python train.py --n_layer=12 --n_experts=8 --normalize_top_k=true --init_std_router=0.0237 --lr_router=0.000552 --norm_eps=1e-05 --steps=6154
Below are experts of layer 4 (counted from 0) of a mixture-of-experts language model. Rows are named router (the router's row for the expert), gate (a neuron's input weights, with its number), up (a neuron's input weights, with its number) and show model dimensions 0-191. Each number is 128 + 32 x the weight over its row's rms, rounded and kept within 0 to 255. Numbers have three digits each.
Before each expert's rows: "comes after" lists some tokens at least twice as common just before its tokens as in all text. This comes from a sample of Wikipedia text that the model never trained on. Tokens count by the router's weight.

# expert 0
comes after: " ", "-", " (", " \"", " S", " C"
router:108181022172150089115100079201154149063111172109121133141142071101142146118086193153172094091118169101152110170121080128155118127172168161081170134169121158036136148132129092109152172120092130162102086159111133137066132077164106100140169114114118126080151111048078128090113092117121157139135145147120122136075094082162124100178112161134136114108108156114193133159119151134135157158189141134150128170098146119109115087122142108109144115094164138143146142077124172130165125134159219118136119162061090091178143159095144108129169161124156080108112093102133165093114134145095122111
gate0:186136108118201133146087157188109116159152130159078102155156194167157102157129132189140146109091127121120144117075112168137103045107081058178093120152080099091130111134155159128144154188143122154080108156131137088160191104113144092077125067158151116097179118101116123131134118108161110135096132115085172084141133073132113102117173077151077114110128125103145157147102083121135091070124159150116166115068124158158098106180072215122104100112119076157117145089170046165064112146106130124139116154141157141109128105105182138126100124106168112149104159107123141160169138161067147108
up0:083127108137142107138131125150115083161132175087190112136081162176122093162148180151143121115100135163166150180138095107147086128088138126150152101145085130111185099177112114165175158178074084124120102171137156117165151192116077121125108153094161147134122119153149146149163107124052113180139159159152177100157177138161187139121157158196112127157143116136126123107087138111094105095141109147037147130147119087176157155168122075117116122131138176085102169127128113120112153174176169086102120180133068101121114134163144089143120089111063019125183116148164144132146114108042142132
gate1:098107121174147136130141188081184107167095135126108157186162137118152078087118119103110118182115117131141076135130106169173146126073110084111152072161098102107104134207153094130130124155103163085119129090110004133179134140095153130111184104091156103094151121122105081132109107086154146117159067143139150109154125064102157085125082103201168106126155152108134128167129160092108163091098069127160150153109153120105061149103137090143141109203139175124080142124136122129103137120107130147137112100183119068100092155149162137170145102084053119177078095132113092130097087154140101128
up1:182152193092133090144140142123136099193166104122118140152164167127181111142108079181134124075107152163135118093126141139084111102117080116156153166163097114106159134150143053172133115105165073056179164065192076095132125159194127114164159102090159108146132146122112137117110055123145102120127162106188140153118119122138129156135170154163080137157137139118141096155126113191129207130136136098168167146130167142159109160082162087116073154134114122214176095153112107154137095098105117128093155155141138126099144180123155093104097160148081133153181095106118152146231146137132083113

# expert 2
comes after: " |", ";", " (", " 0", " 1", "|"
router:119214107169134076130091058144177154139094177127120098084150120113141163127085222095148120090146181120113147137194116145205132168105149151140189130127132140085144098121055137115138117135075082117138106130089138165080145130120073090147142103181156111152157153118112116174082065079118138102141103101123092125123132108158131139167132158149174133080085215113171132133095129132095152132185108141131125118078166116123182078132139131116068122090161108207114123090158181101136109123101161069146123152138116108172131132138086078087142093131102129185131122164138117087123116147116167085
gate0:107116108155112115095120157122162207150116057163133054089163117090180108129140161140133132156120145172088142165137204109180137123130089089176065111130123066110184130109163151113152081175122122175140130177106087140089087121107123110120135116152091077126167065134083149142087099150165142076122140113162139130103147112109117185137104167155130063170133177175139142123121129111082161153175111150117179111064109079150150137086095139089119099181151081201058113158150086125139115130077119133133151150152139167101109137170146097100125152135120177099163147051129175106077153136152148141
up0:063136154118098114139091145107076155159120088144144127138115137098158143128085148124157100157156132177096145139155155126125142133158080127111089074172120081147101098161113096079117096096138128125106149200071094114131110100092099156112079080165108087153120060126122071176122068115119200105148174139150143081084113007111103170150180178135081107123110109104118147155116176134094177207143116112117137109130055108170133127104141096131087120177090082168118066102134148123158131120053128138156114163154104178143079165209102121121116091146138141125163135172139144113127121136109130122
gate1:126171174130182077207065133144141109134181132154135130141162162102112120114111159126085104087115138194114185112176107069071100131136161126215100137154120104120159092118114166099126107165091077153166122165114061201164067093077176154092142074160151046111123122118130114124139067081083139141140143086129153127144121153186113085112161117213129098107165129143125113127102126082098167101162096132123095106162148138230167127128120155127129112094133084114166074091121098105108168144116127121119139107127152084156158145120118113133102101132124069151103126130087176146099141107105133123
up1:116163132149186079188062130146130094116109136186132108133125140107152085154125138129111103091158112149078185080127149054126144172103151100129117102114171139171155094102130175138109140119113089151185107168123099184146068077063178125066117080184140096190137105163133163113147114080100134144117169106122145105148191141158127161131154154134163165138157076177090113150120126058099153126156124122150105122203142158171177062080162143084145113135147089148123082107150082125086194130111094101120144101135142117143184185107091120104126109139088115139131095125097170076134185161131146097

# expert 4
comes after: "\n", " |", ".", " 19", ")", "|"
router:079146142155162083142124084150160142118076117164148134126117127125068111088069129095133134128069161107180135134139118153137113178105114076111154151110090126119148140084071103127134195101100079142125132069078137140093148079108117145063089105190214098088165169121194164117062093132154129127181157152121153124115128134151103128140144137099199155125138176104190110161112143133100138190139132173156102156095149167137181121106080114185122059175093143106102172123162115099094124140151158087096147126160072113161155155125175103146143112164172160076124110155146140185149085153124179155
gate0:110124147104151091100029159122134116114133170185139118108087108156117123145117163123119084173100180075098090123100157078103141091134072110176093111133166108151176080132093129144117140144148158118093140167079125041169176143173142122119130065115206118102131115181113098099134096152119060105138137090100101163089140122151124162148171117126153137121128164068134133143159153201138112097085160144118128125103106138130125102150163100169162123147117118118162094163067158118106187129134101121083144157114024089090165132100083069144090147123122084148138079128126094079171117158059134159
up0:218133131117081217156113172107138146165131093066123128121154162137158123137117146146131152094131099115124166142078094100118136134057119161104153141142095159166104170084111125130148106138149064162218079100113168136066023102119168106091153101150106148132092166092131109153151180136146201146147153170167146107130130101113110093074129140064159133149092110158152117136138096154111156115136135093147114148125122134074162152145114116102083083142130146112096113043149156162157082151146144113150065137153211164139124111126083195140166093144092141146116142137150167140084107091134141099
gate1:144120133104067180124159066156173074108177156124080130124126186149098141086146097159176157140129137176121183158145122082075125103045132138172191094152118176101111137108134123071122113194137140132106187090153100121164127117167105120145116116060190128131137113107107175117169056125193133113129146122113046146121155120149143068140110158099172105121138145090136147191146130150139129133096147071088170102154192124100112125112201079122125147125138165147152114117139134096098114117115105111101121147193082189154081109116140149089150113099149162096134149171108134126149109103124073052
up1:061120142122143046146121143157162109148128137166119096166114146117142133077098123148156109122157163167111141114126111196099118153132096134129110204091126141146049133192185121133188183103095131172172138137081139034152218134112178119113134103112116148082096139156100141103121152099134117096149170140118096127115135102203205120111120129150151128172137136115136133157108202192136141124092151125095155120127130070098168140107109104177139157085104122140118152110168098117100136098047166146133098123127137099089195183096132077118126162136167177151108187141156142113088112158175101138